config.toml
normalize_top_k = true
init_std_router = 0.0332
norm = "rmsnorm"
attn_scale = 0.125
init = "normal"
init_std_qkv = 0.0309
init_std_up = 0.0309
Below are experts of layer 7 (counted from 0) of a mixture-of-experts language model. Rows are named gate (a neuron's input weights, with its number), up (a neuron's input weights, with its number), down (a neuron's output weights, with its number) and show model dimensions 0-127. Each number is 500 + 40 x the weight over its row's rms, rounded and kept within 0 to 999. Numbers have three digits each.
Before each expert's rows: a language model's description of what the expert responds to. This comes from a sample of Wikipedia text that the model never trained on.

# expert 8
What it handles: Mid-word name pieces
gate1:425478472532462415483481545524528518433461524459548516471510548427489471490420498522510467438468498516525488534491409497428529484539440540492584454566510514549603477518449516544457460455459503538464465458462501462493529487444509541565469535521507505433517513456537502464478479502576576449500472452475502542541517526472541583594546508449551515486510484483529497489482477512508518561518
up1:432485425491501428507466544520449524425427531431494497493444556440511560561459513515573484428497513507448482469534524454460505492428465538417537534536536472516564520521484540537469465490485546514433473474468487467484513530510496586472488572410524472475516521495505453494503503437544568498593526461473568591500547493468525515542514485537501498512534496585511517479510511528465500489467
down1:504513493485527527515461520433503514528523446480481502559484505495495503493521557455503568492513519479543435515523543443533434509502510433478516495497485506473559523499470519498495535520552524479475512502546467502463487518475425481492620520535543495484460532506439529522480475485513440540551509520513516456459495527469443561445516514534448421477486494413543495524270511464535518500474
gate2:512460535359506539455413497518523558477492451494494525548492470494607495515518499535502450450452474441546500483492443544566505521440488473505524487527537564490483522524441559532482482462520465441447532529551493502500557463488466568542557566424458470543527526534445492498460562437519518467464462557482488546486467481461500483483464461444419475502545512588505496522548476479489525498495
up2:509419499517466500491510468476480510568477450513504456539458475538440495538596453551416441492515559524509536519568505529525524547498402464507430500511529469472527439541433482532522499507481433490495534531527497503547506541518498513423491426486454597422581480452509459519476476541481550459607474506445524501514419490548518456545465437497459498523491515502524470516514517455457515516507
down2:482556485618488523525479461501446550543484461436529412503530562459433557561513499484514569500516486453495457485519501452468424449426519520512512480500482543493478478502422493484554563547485495478524510535515519461460453482461411479503549510533545542465526601391570565501525461516470507544538503495549499512560464493508477529509514458540528460489525566478536499578494465504511498516471
gate3:522509537524508441505502517467560529514495429534464494411511489509572551512485467507478519490521445494534510507516469465522485564436490440449469503450532510427494562510490478440511429504469473530502498580503530420485510488499423495529513499515447509548510423532435488556482551563415448563512493495493582472529438507537458451456549451456447480590542508545531467496532540553545562481473
up3:440419513493482462562509546503526540475468424505518406465551451559541482476503443596527501405483475500465524516541493458505529515496516570505424474517531459510462492426484558526501446499550603482482402517575451486391533541484475498567485508445509497574493524474459443522525464496560542490505470514485469535447502454519507531479508530508513551510528480521540506518463513485491523482461
down3:527476507506516472537501467509413474494500513513477449560500482495411501564552508555459520492572453467505504523489474531520537442553517618517587482535475508459460499489454500499521525446492499510507525508479438540496486488508473492452433402487526561458520474485505476454577528476491538496461475484460404533485457453523536469435444446485526478470513516483515547476361453509415519518536
gate4:431464526508451480502492485442540512430459548527490533444562552509487492424489528492525521461566482485493503484475480411568523622525541453488472518508504526526516529492518472490449483535487558513448498477508464428515495438526498561419484498469502427535554562492523557512513497519495562553442498480608588522512495454508494507409490542543527500475536473514539474454506594504535461492503
up4:610568501499556463492483566493534506525504482489512562561449521559505487530510463465532553523503491500505558499471495537451462506446467507582538440556484437495501465492517489463430525490463480426529594496476486517558539559454490506508473523462479419506533450458478500510483490581533535601486544533470442463498566487454445531518522554502469474567520477493469503520533501438496447422443
down4:527521457464531532561502534463610476451499511498518556540492432569543424440436423465531461445481497520452514484552491553562457410516502504444415555524491531516498515561497525475548511493427511452446552529498537494522503504506582509409550463500441548528523547515564509496552494470586545478501456510470499532502510538450473497501528485469526493501475479478486467513594497508501479504453
gate5:451488585564528492531488502457512544475589510489446479484482495532395549486530435472476541506515466420493522513470505544498511520470502487545544478460473491454519466533544575506547426560450526505566523538503491477429482456451498552542431518423499430488530499524512541455476515546531506524473524449516498482476447527447514469404553481413503517514522598552516470492524493500474502577541
up5:507521529488451562554459442549481499547467530549501496478566473443544469541499464551502438525469563546485506496530474502440538539523532515429483541436464555529469521523466436555492587453527514531383444464500517534466477569480514452500489535497504545519491502472450571542470421556477474478543548508489487530528552463585500485555584535462498477513508443465421496456487488509510468497449
down5:467477461475570477468503471434474514486543514488466521499492533490469472482420541473484507519537555519549469512476478528531507519454453477532474458547503472474477458504432567531470534567473467457452510552523528424569531443521562476477542545566518473478480527505439491476541500464536499555481463531563531498554486532517537570463527457507483517492585526474478419531652497410480507575489

# expert 2
What it handles: Mid-word fragments after st
gate0:503494544473417495535524514547520534511548442599507458538519533526545469504522443502493564462550501504466515494522478587577522550526493582482578519503545514538545490479499532476517501515475516592489522530452456510524472575477510456533520480529477555493505490505462441529528426500543527465547527453597483492494451535490547484479500524399473511576531557550476515550489402509529475501432
up0:489459402447463479487525459506532418558507504529492462472461506508535525490478469471436506505546505516533490465467474528502485525392494517493467500487500476524514525557438527501530426524485480471526474524564487556575531538502518544404464548519474516524466545506465516483506456515548536555556463514591548558589495505541406441518548513509508492500526565514415426470533580485484532494551
down0:454438534519439530496463481480459483479547472543478528556521522543426548581497465505498503443520542494459419582515517540512513511509487582537544566545515463428457410558577500544492508548604562474523503559469453517472508507491423424504512506522452494550521485449476508530493487504570494442527493505484497520473518569560518516513477526551473508478487583512459510515502451531434517474453
gate1:451553558487502459530524508525491527517513445503454560500542466543545442443482453459435525427493470444496557523487511503431533443435553472536551519462494527535528534511550554480516465494492547494460470516530475475529458545529511573496436468499589421510489474536524497518443437492519460507484568462576486457458497575505450484407539558444495549487548509473498496459481504558562494579490
up1:539498554471462444460479525474566425413547498498473525550459464473464561514507499526534428513452509498448514470546518444505527506457448428488480466531494508443422583531486520482469513500512485534523487446511518439508563487482501539463410531497500516438490560490572450519509500549481456435515577478496526450532512452421489485509552456479531525530511517560507496528468461442404581451483
down1:390553407479487529437486557536586464534552401495461558565470505515525546437423513525539519463532538536473502526497520500513496477494525547540402490555512470490495513499516413459437518514524554449479480451495524534545485489509483451577509482477511557512526469471504545500530504519510444490490558497561503484502499538497488481509511487437465494536425540451450470461464426587509482540507
gate2:549562523490529507515437474476500496465481500533481461542508496501499505444490557495526438545490547473487494472510516520511487486508583524566473508542496491526478518527550475521565493482496465507550479483441398429507439561543420517440462547524527521518488464505525524545565418469523483499478584437447455540594519478467507475540490506477584500423514416567475447451442525532462516583487
up2:549475525439544504463458542484486460491522522487449424515599493513516548483478485552555475455479492515565504482510478422462530550424462474479475511497502532532471423587483511514553512403486489487529481539515482586501553495480520545590507593562466488507569515524448481499507471550484460500552461470497528498509472445468526515440538510499452470485545465575517495521550559535537398499511
down2:518559467456515446427469479497484424482451527471486470606583499519506509498521444418560488459499525553558411498529528502526445478495546467512527518476472490518511519496533510439541499469476543524496490513489518546555463503479463490516515473468556582491461535459493536485528594459476536411488530574488515494480542575528538558480443543414503452495561557512523489520560466512586521492500
gate3:473488424434487429525493528463409581428534417526505515513514448457516548488515530544610468432508458489515564533509433470527535524511486508524518424478473502538436502462491474545483453495509512502544503482490472515491480495561526479547542505537530482425555568552538515484491498475526539449530451514485531449536477512492515447618454469514525563470465467500523524546487469562457462472563
up3:481485469593444443513444492530530526544498477484522498478540518464527525475490483503486463449506546474577636483506442486484512573508507464464556447446472490505440410453453514515552495515497495589552529471437503514529517442501490429535553474473532517478497520569491483511520518539519579422526463501464492503456460417525502453554487465534449534498537557489495507528489609482468481520523
down3:436521515493454495458505534480485463486429455522485449457470551461468448436516546492479475550451499516535437523504470525461492537523535523529522501533467521521471443499503562528476552413544499531405517450427455500530548507511490513519549514498485514504478510478568497543416475441450474576554438481473541442476577468497520506412461475512465553446462588501492514489405510488512447465431
gate4:529497480461458473617438494508528471506475484556488484517501525521551515480497487452519526524519501504538514566487514574432483546474517518407489467503474486512528494467486576574510519502457566511546515493484435502562409516532511470514518438501521536589505433483487527524520462556554489518526494491487474594568447463496558494574518584521440522472477545449571428501493464523494486458425
up4:503513477490543509578461457499559499497461532530487473531549465501500534441447552489528530464503474545525452516439515523549486487496512501504578501493556487538524432508399459553556565551479520499534509487504387515483392504445532451462535423521482459542511505544494563514525504576490546500523429507491509525577503515458557532596492489516504512406532521480535469482500492505592503466485
down4:515491526495514426527507533458534527507497451468482541502522522467498512580426465477485466499501466520480486408531413505459507487520526417538507548507508525503557491498492447527546477524524498529542498504477476381445509549464434517445512501495484385437502532503527504487484527464553528548484426512495563543477524574433532471486400486491470514409518559478491550414448517521481536519463

# expert 46
What it handles: Commas and prepositions
gate0:447506436508456427549516540511463535470483448535526591534499526568444499495503482549482509562519550473460468575434515497594458510557517497491489490539504516473446484517491465507495437509465545482584483581612500478550467496519480430599463544439530414497558495514517551499475523484534483441439539488491502574465470506496517473542445494510492486520493505536484485567490495555539478532472
up0:447446490512504494474595472548485555483533462486427472566478528503482461506543426491466516501476507465479498494493484557567593520501452544440528469525493456422447463521484546512531552509467443467542475579506470514542471522478467431521509535500493443528528533518454555552483529538433482512440590486490490559534506528490471491507448555531486466545496555515441446527531491595579530561511
down0:543527506529519478595454440530598509414514490543472479514509437536470477482523571468461509547481457512464466478471510499512541500542507508500518531566547515533532500525435541579377512524468410526528460535538534507492471491428507547441483506451482538488541516457463471467535500513450441527519500471439541478507527535474474497512506443561465576493523482505511537554419562582495456482527
gate1:437504455495509491523581555550484471498501450529562526564489522520481483484527419522450520557498490506511577493436456448459460539529517524488518469583549486467488519510516490452549501554473547516541536471549513444554521506545487588531449536493522487527573421552566511453447464423515478467515485486530477462467469518488511479470450428541429546518500513499485508549511515602501513526395
up1:512474583452531472482473479478546525537491504462505435433511496540572513481409495530551439427491451501477471534551549517499541441470532497497454523480489548464504519503511452523461430425483443515477458479497489513405475491435518462544526460513555522435457507400497531501477484528502543454491423476454466452518529512504521509499526518493560506535572455521535540573479500404509468460588
down1:473478515455468496492552475467484465557498457512445472519486524499470569504526446476425517499532412510408573469550509452534521492498549483490482494536480454476499492576580494494498471516565559535519438486570446525516508517463412517498475533484522435514431562474472517505337467499518466546478497553548448472547489575517509519527491511529547509530478440515508489523528472535511575521490
gate2:474492487488484485464542499520503501527441496522501588464602486517480519460559464499522505476590509548546484574509538476527473571512574412484519507445560518530468459468547408490461552569461544460475547561500474473484505491593510503460559495527450421529455544522445530498505551577598523470516513536485492493494454499454565470480539463474498505452502491488502489549536530479448537523538
up2:535590503559554514515502467466466524450577450442463447560428509470499498529482548479503507455461475480525511534568486476455507445430524560518460487558438509574471503533423467553467454482516446551487447501454477499500580505428488481552483520540480510496473546494561431488538508460484543534485431516486443445536539467526473557548523518511490446536565463535499494393483537490474479515481
down2:545499487475603513482540523513485518560431431501513475516426430438494519503515520468485425489508549515518489445539491497463421468546586533475496605511552508520450466538472485544492434481475506520559503549477498526562518561494526544549491492526547485428473529505514471511564562493545458536450486502540420452522523539469443496496502488490581465458526466550525457433455531496502483512416
gate3:529424494477510487549505423505572581485510456526492526464530554444557495517503525488531451538587486512530503526483402511556537472538602468494470514534492576501496497533529438440512443505537501515606476469439505552532539548482442463495495580525475475538423418549507490501484498540486514398469504517416461488501495553535465473493488454482500489478540478524500454478503479451458508517503
up3:480549480537459514466460521484492544547544515438500473480534435470493522462532510447526461546450428505526485517566552447473444474419520426536488431501476475456550486518491522530503517474524543541505507522573467376443557384520472517509522520501488477460573519515472514466487529538530500523403517478500509519487529542600476502539548505456529500494532513495493444468535597449544519546510
down3:567553560500498523492523525540487518463533524488510501481482550577504565511512504496577525580505443462511545488456454484490543480434573517511475558506501476448525448522467448525458508494548458588543589463506493535472548460461439500489522474531489565484528498521509571590511482541499538478466516502521517537534493539506499583481520494512561502497574610550516478561552458532502525423425
gate4:516525498447574487526410449495513488530493539448531550496508477558464515465498478484543542490515499489512616568482478445491449484535503491510513492546455444475557442558503514439548507518470502452460533495508523463526556522545449533488531543480462512431488502514518531558479550538446410528429457583503521563562483497496462439503447494504543509477449513471463517467521518410506576594530
up4:533440496489523568467526430533446507527522498571479492491497622539534463516513533501467554504520449512416462503523528588487532527504500476409518548487489477556467523544493437536482430465549478491513538505495519483437476485473469485489433504449475542597527510499512498496520478488456486419486540460531478565410510460452480559513505458461496449586502491521508427569512455531500508447454
down4:513594540479450482560536485536484555457567537416495534492475533526536442473456467493574523503486485435566498492495529477519504521477479495489492512539546523488485562486437526425549502561519512486543497436592467488505506482491447407604554483513532480457434461513497530508457391533530504497487474466486475507491534497464499479456574499469442583485489522454568504499530469499483562549541

# expert 5
What it handles: Prefix-like word starts
gate0:517447511592475453460491477424497550513507467528507564507589481515443541523516548549518481431524520508521479514529460479488512550507488472545405534482492557481468465500487500567479538508545546533536483493492481493463540485565517520440479480493557550477546533497557555476511505498477544438488591417440509519449428477507565526466453472434539522467463478499580436526454453514433458566488
up0:524467489471563419499518526453518513480556512512464507535557496457477561535524504496544493515558591468503500502617452540490502475553507460479466513481418515492553491570507518549489556534537477499496506516491487530510513550534497520492468488553557551419550515489490491576515505519469534558489595393596521538524435532494540538404532512466476493489489513424462482548500497534472496538449
down0:506453469450552555526507514554541508502516510434568544486484477532567636410506491530520542495491553496514569528442502528517510504550469532477498455580584506438480516428523437480466460509550483497522465406536507476422485506559458489550438527504438515498554473470477519511470552505569546544498510551473465542519497420457514492496505488521556473526499505521519505477483488590513494545513
gate1:474507536527457457501485416501508414430479472533452455583480475535505500508498484516515471525512540499442601548530474515581525530440519476478510467518522534425466573494507530493505501494508452499470456480402499475587423544509446514472501466535465480488435444482496502496464477558500475543442532422457493518544457493426423499510526521528520530453516550532563432478550522547479436490467
up1:519501496457520553512507513529507505525529505431502530449460512412460469465472508499433461463476550544505456534528549500500498501560490598577471482489458469498527460492449525404523534499519502499511550453491486559528462474476600448543521461530523489526590550527540431497508530453483536462499515609549473464521509414564547502515520523541492460461447450468436578484471484466454536462489
down1:543517453491479511543491502517477490545511566498534442383500586497566504423496471517527529487490533523480532560508540495485564514558523457554453474515552516459516537527481511418511423469519576575535500465583527499549513475544585519536475525526493521470479527514479520492452485510465504496559540551504519505453424407498544484471568514409575544498507520486482483555453469464540501483460
gate2:542468539517457494525543528491542459466461577458477505573480466527492532594526548490489483491575502499434532470472501449530436578507547484469464485537546480466556489501515508529511596476458551475525567497467471575473521443550563499447450537474513490470516498494462473556485478539495547467419539440486559518506465543417545493538472517547531558505462492517514515534491411540504506409452
up2:526458504480463492515475529484459488451415530448454486522522544530485494538514532533469528482480447487404503509431472452531459540522536490443549543595523453435611540497504496524472523526493453485526512507536464528510437431551502498528459543525497508474483492485499532527484496464542493407380579452535517501459453558454522551491433473514515543475482518522542452548465408506489519438488
down2:491533470438555485511515508513527502524541489539457542500508458489513559430509522530587505515484484509484519473436500557535508467462460488500530504544510453545429463545525421471446493486518527506513558374483456524504476494517493465495457457518474461517544490506423568482453419526484526549517499456445545528458468473501455505497517440539554536502487479464533481462350535582486517591528
gate3:484518490441493471579446455442497550514473472555500525471543492555505500481461497502616486421528529427521419492530543480496513430532503476482475441573475579484561579493492479547512435438443552559525451504526525532463483498490496528432448556496439465493510476480543488485492518480522481516498568457477534548431504519444445547452478543519516458453519461518542483516461518507551519568552
up3:517469476523582517509542483495448474533538480524524488518412518465587415495486465502485503481496533533420556423508585496533498520583462500506464518473477537483442532557523539523540436521455528460494480477436513529497436497461547469493498406549559470514553513461484525480500563480465499503449501562574469379546490499507511461462493536413477479499476504467501520541526469465520584513516
down3:531480482572540492486496485524535456475500447511508506442491514545511476426497539557498503452542472462481462437481446470448498547508462546433485449525516482477575558480523438607441489476472505496555508544491480453460594514427546530517498509492467501513454491524523560443457568503507491453554477540439554524498519500496414536445479458524521526507551562574560578458557454547495526489515
gate4:559507446470482490499500568516518523511473474558492569517486513499435489492561556503500555541515554469542492512481442569457593496506525457502516420505538415492473483529501507472471503548432535478470431489442514497538473491530499464612538499494485474495558457537449576552523534547488438473468595519500502520530455461454387480545457532542449456520484464505476532464552514460500516486554
up4:458485456525512545527514430469489530451511510485491544495497477503495430504453448573482466533603434491498485467535549461516472551477355519506460511461475469492517546482477480481494527483497497505512509546508429528545516560593541482440439442494533526510450489530499476500537464479423526549499467434550465468426512520483543554542549503473463507500434479505502481514467430562438439452559
down4:469492542495454449497494472452436423457528547484447489496556551531431453495537508470507400504496508538539520508480441469469402487546516470525535498394516475515507477497565467464544486533551522473536462460400494515493490508443486450506465487513489518520496477510514556465432476551500484556458475533397414522530529484436521436457470464508504495412430574493460506522513481512480496466510

# expert 39
What it handles: Infobox colons and separators
gate0:460509570466546517502500446532468556570458474472425575514514491490476527410459508495518485443513483524550451486582492570523516520487535518501550548512588492496483535602493483527474483529460479488482482469508533474449513573433416476538480454496463467510567404469455509521488448471530543525489503540550461450497506503608494516501452405504557482477450474502492435480520523517468504515525
up0:450458503487556483517499533514503551481468478475501475483460599554511517560533485486535495537486478534442507521381485560538499498498483537494418503414462462555523457488541490476484503510506505524434511451444488485556518435486508519580498536507557539561421484498464534498488506550516437558528555470431469459470529514500466476446460504425571474458539491559532547463494468383532509466500
down0:536483519527501551431507482407465469559521489446452537517519558406511495501489506513497493538522524507496498479521453547488499527475486469474530465528513430504468495429511508538433511535447530547498503464568510503611491524483397454497439456462528481511490511498469456354466531512543473465452566503514464474538580470507488489567515462498468514462533531488501414555473460490482561516560
gate1:389502488533505408481512507446478499435510485483574470490499502511524499462445471524568444424539520456495505455407452402478511457516506591520577514502519543565482565492498541527487470467489525517522518518547509446503477451524603477543492500482497472476485522494502483471487429496512528421516477510420522466516533448463495495472365489536457495489468455500488499503513469515519451551471
up1:503533525434424493479520528514539490444486534461564455530510528523504481484569529539480542474493531472540539454503480459536503455478547479516500556554457567420507541491468541530507449454436460478489577519468535480436429471522572508410472484521522482491513528497528503480512497448502563485454510559512557555557513432462570428509462548540462570563473429501594486559512507459501518472494
down1:535515440483480503472559486470453467528522510467424502547567432418490452564506444520515508471471553513453456530549530495486550510490528515526457476494517511494480456444538502557493545498493479578529435526527504501489482480512420471472549410455497523504468597478498476444537483476452500512524392530468477413495462516516527495502552491481455514513457528419528508479370501565492446481469
gate2:475492557539440453509504528523474584478530443500495481489440559490479491530446514490406464551462406471451567469480477470531542518490488488483494477543487529392468490513429567450436481549495459558434568468487514496483492536459488521500460564518546576529559552538509511562529454554490498490457567477515428472506468478468514510497519463411499514519584504539481443500529510466466524477489
up2:491554501502467510450526452499504520493473454470522460496522467484506453443447500542453427529518489430463506491544579431578511429536443499504530488489575535487471512427448495473435437557431486608471452496563446518505551542475477528527425500523442496526554556516520515529510415508435459446479535456486496474537514478487473499428455528553457500492540515469499492442492540515525477474573
down2:439526505487487494459490480512609498597493502545477496548574476512433541471445539493533522455455443501425486474517436468524488566449496480465456580483509484516524474464521530476490480507502488510525521403455588460487517470472519508511544503481444532520511482489478490500502460498554536500515479468468550476511553507490521534533476491442476543419438456464534570541415493386577435511530
gate3:447472464509508461484537469474548517431536479541522457495482552535553472512493475533510452420535543433440490562478496539483507509526551597470619569501574459494503488477546564445470510491483580519540508562476444507450480490464506520543538473494517531467522508501509464541457511507538494484447525404493491514559518506496558517513450539492532562449441519467439522524534511561599526532462
up3:480516535479398556536524466498453451522503541495526527559523405501474485523410502487476484512519518479461512576507472501479601472603489482536424514536523496434410514494454555531543500517477476505445466451497505449541531478518467502501481454500497448521517500447523532508528504477497524455529502560523481494503439499441528574509579455508521506409527484562609472473464461497536532438493
down3:475530486528552504473492487506438479495465542477540466566457520540494487499580471528446542544504522434464487536516543523566496519509513535476539461553540512492483501504401479559537494425497508466568444590477514502436527490500534464483558547443540547446467486462500494500495539528433485463469553528416492457426482521574467503517422517462494487500430489452533532543588463531445444556457
gate4:507507546484504518489467463536513507479448515519566472512552543535521500537425546466497477498421462459504494524458493565507511486548429513480557456562481488528449558484483601550467450522439473463446495380528509445456482526511489487498482456562566455533507415516495521528483458547451518534483467493436472517496483503481601477455521490550482406461484448477510552553508466525459547563527
up4:461502586503434492557547532514457477528482502496501533483498474573525498420420484468461460444499554516451518465460474488528475533503514557555397476519501457451472530547456521467480421473447566505505490503479499476470488501472569496477473492511613500539466486534521514494473457514534480454498510529479477478498563461424568493516465382564450488501502481527508472560519448551497474398516
down4:511447509521524493517523500500505519490490520483471519497461578459483411591510552534491525453529454494446469506519526541563532438432479502473548549461458537465491518580538554501519510530519549459496523406513407494531508438490497536469521502402498504462517541585497499462474477532494523519441494512553492509571428488595397515491533527478488504527442482450417508446453508481456535479499

# expert 35
What it handles: Vowel and adjective suffixes
gate0:554475463457459531458477440498496532499486495471560542492484558487496532486579534537564492519514510522481504475473569526543514562508560481476454543487452470531451434510555519460490487462560462422523473598493553534497491508505484506492507455562479502503500383447515531548485561475530502524430540527470485498527479523437475470479512534504448402484492604525457538527536445555537591545500
up0:502534524526553473541530465492553531539532580508432519512531510497513469523426493510519515519566460568455517472552501533447465523510349475502500475511552501450523486557434476530569576507443475458514474453445524472448482528474491585531416490480491513402496494490488509488551498571470475523459524508488529527476467521538526579497493440467526546516421518538480509461464552466487471559524
down0:406457487552543504564528437468534480523476516445446469533460412470487604498561445496535470510470530572489423567475490507491463535484506469473538500453560485509505468397476509552558572493458487507507485544493480527485516542514496416575499486460499457562551502488521497541546467539466483492504492515486551543523550520489582490458483472527507481482437529490458625476483535504487504518483
gate1:482475517499442557529534463491507626542500464569493560518473547497514491433478461486427594497481583546522491456498557497554477514451585504464556492443554532496570542476501519531485491496524524458497485487521411543558505535505497445538479445506549464502468465483535533535435481506527477455524554499500512463482532573496530456424461524531489544452471559457509496508501484445542531588477
up1:499600489387540493397519540530521504434525485546471525484496498529462514530433566495536451477480526496474462564494458445476463453522530467447512452467506526565531550484471518511532472492473529469525441425531526430482524470505475446462495543523502532502518522521491500561494548541422503474470456515531470509516507534464439481538540553557499453553545418519410516452478579491485464470567
down1:510548511566554494522530444490486588546449490451606507448571456480562519455475539483511532527450492451573483518438558560489514569447492522515518506491505448374509481484456434475515490546482481545505468494538546582539489540546583474510504494563451502520518501536501467463519497511511476524517542459526539488478472430525565531505503531477485476480525501468555586531548472481474563543519
gate2:545446546504546484464480494453460500506589495484535464480495479460513502476492503527504529516575455527460503469517499553512427534562472516397477491592531553473482587479524580439430458562522464471511589484489513487559466524520495468471506447536503482523480433512454591488444523470505439466421545524507507495500510518402474492446467489516499453505549563506494446498533446482548536543491
up2:518489504487551590394536466428509535517454482520534468477489473488418505451449483498420475467576485505421478421525487522462473520567513485413475557461514517510492473543515508482541462478532562529464561538478514563461487514495453521502436551484503451567458408456510535513498498531498445564478488441536460474531466452542513528471515509520504424507516538493433497543532503581510510497552
down2:488510463514485540541523547463440503513515502446587571456479489483474505500494436498522428391487457471504418543546484579582450522528495401520599478509468453498496508457455560496521456485465451506501502478377515526559554576532500518501482525481530502511531563446461483486516544509505443531497458478462453490553479523493484511472465491553490485537520503561508472549571491466518549507519
gate3:506493421488492491511559509436479467469527493571490470503619500415499486484502455466463530525543455476484516533483534471517444486494530491559518529554505424498521565551481467480527560467511533475533494475485498466520498469518443517477510540508432489479526444566478516523530465613546556461440533535621605486494485561479474527441483459416526477489500496498534441544545471525478490534494
up3:564508518498501578533488511534512481500495555451497503554504452553413562486476537541522501528465516541588572555598506460533512483515427496509470467417439476517531512566516440505453410521488517544522500499505518450499508468460484467483496532519526545432475517545480537469549528439483464524506550564486487484479551509477471574517571545509538458556515479486501550516442498481389536523567
down3:517475527483574471519501446505493520502482481521530465516550504514443573532517482508495457547460560508501487539523456533519495544483490502470425521513528511538439562507497529550520545528429553473464511513493577523504507428523517488514527449473523471477553606507508549475489454554509453541508446459473425436482473446561536575519544557575497510528536464590499488511363494484552500515574
gate4:523451487502446486532476457530478520549488525440504525510509466526465507476486532494577534573502580490488468463457579407569536507531516497464494462489478590530486448589501591449494510493470479493513428511540479477469513540494528504492511496560576483478595449484507429504487503451550476527482439518410513426528523536445529452502497472481503514507503526403441541543503564474537531521468
up4:544518448473508470465513489476486452521443539421464530506529524474466517542572454426458420478513570495438468434548516486494499525464494449543499603480535427476529479481471482534497506455490489566517520489395579506494484514520476518483466564423495475452577531473495537514494518528437477474490507467444518537461415474481436542540535505501554433537442520530527498545532498511461469423525
down4:506477541520519476486503532483510532526544525491560549459434474506494536487501525522583543478524448522467471545509486442480433549541509458481529518493497535471485506497514457544475479458516425523465533570417458450502553536524525474537443516503471430517592557433429501517479486532473526448479460494486490551549502435502544487518442529530511445497492513484478464408652527575457484446531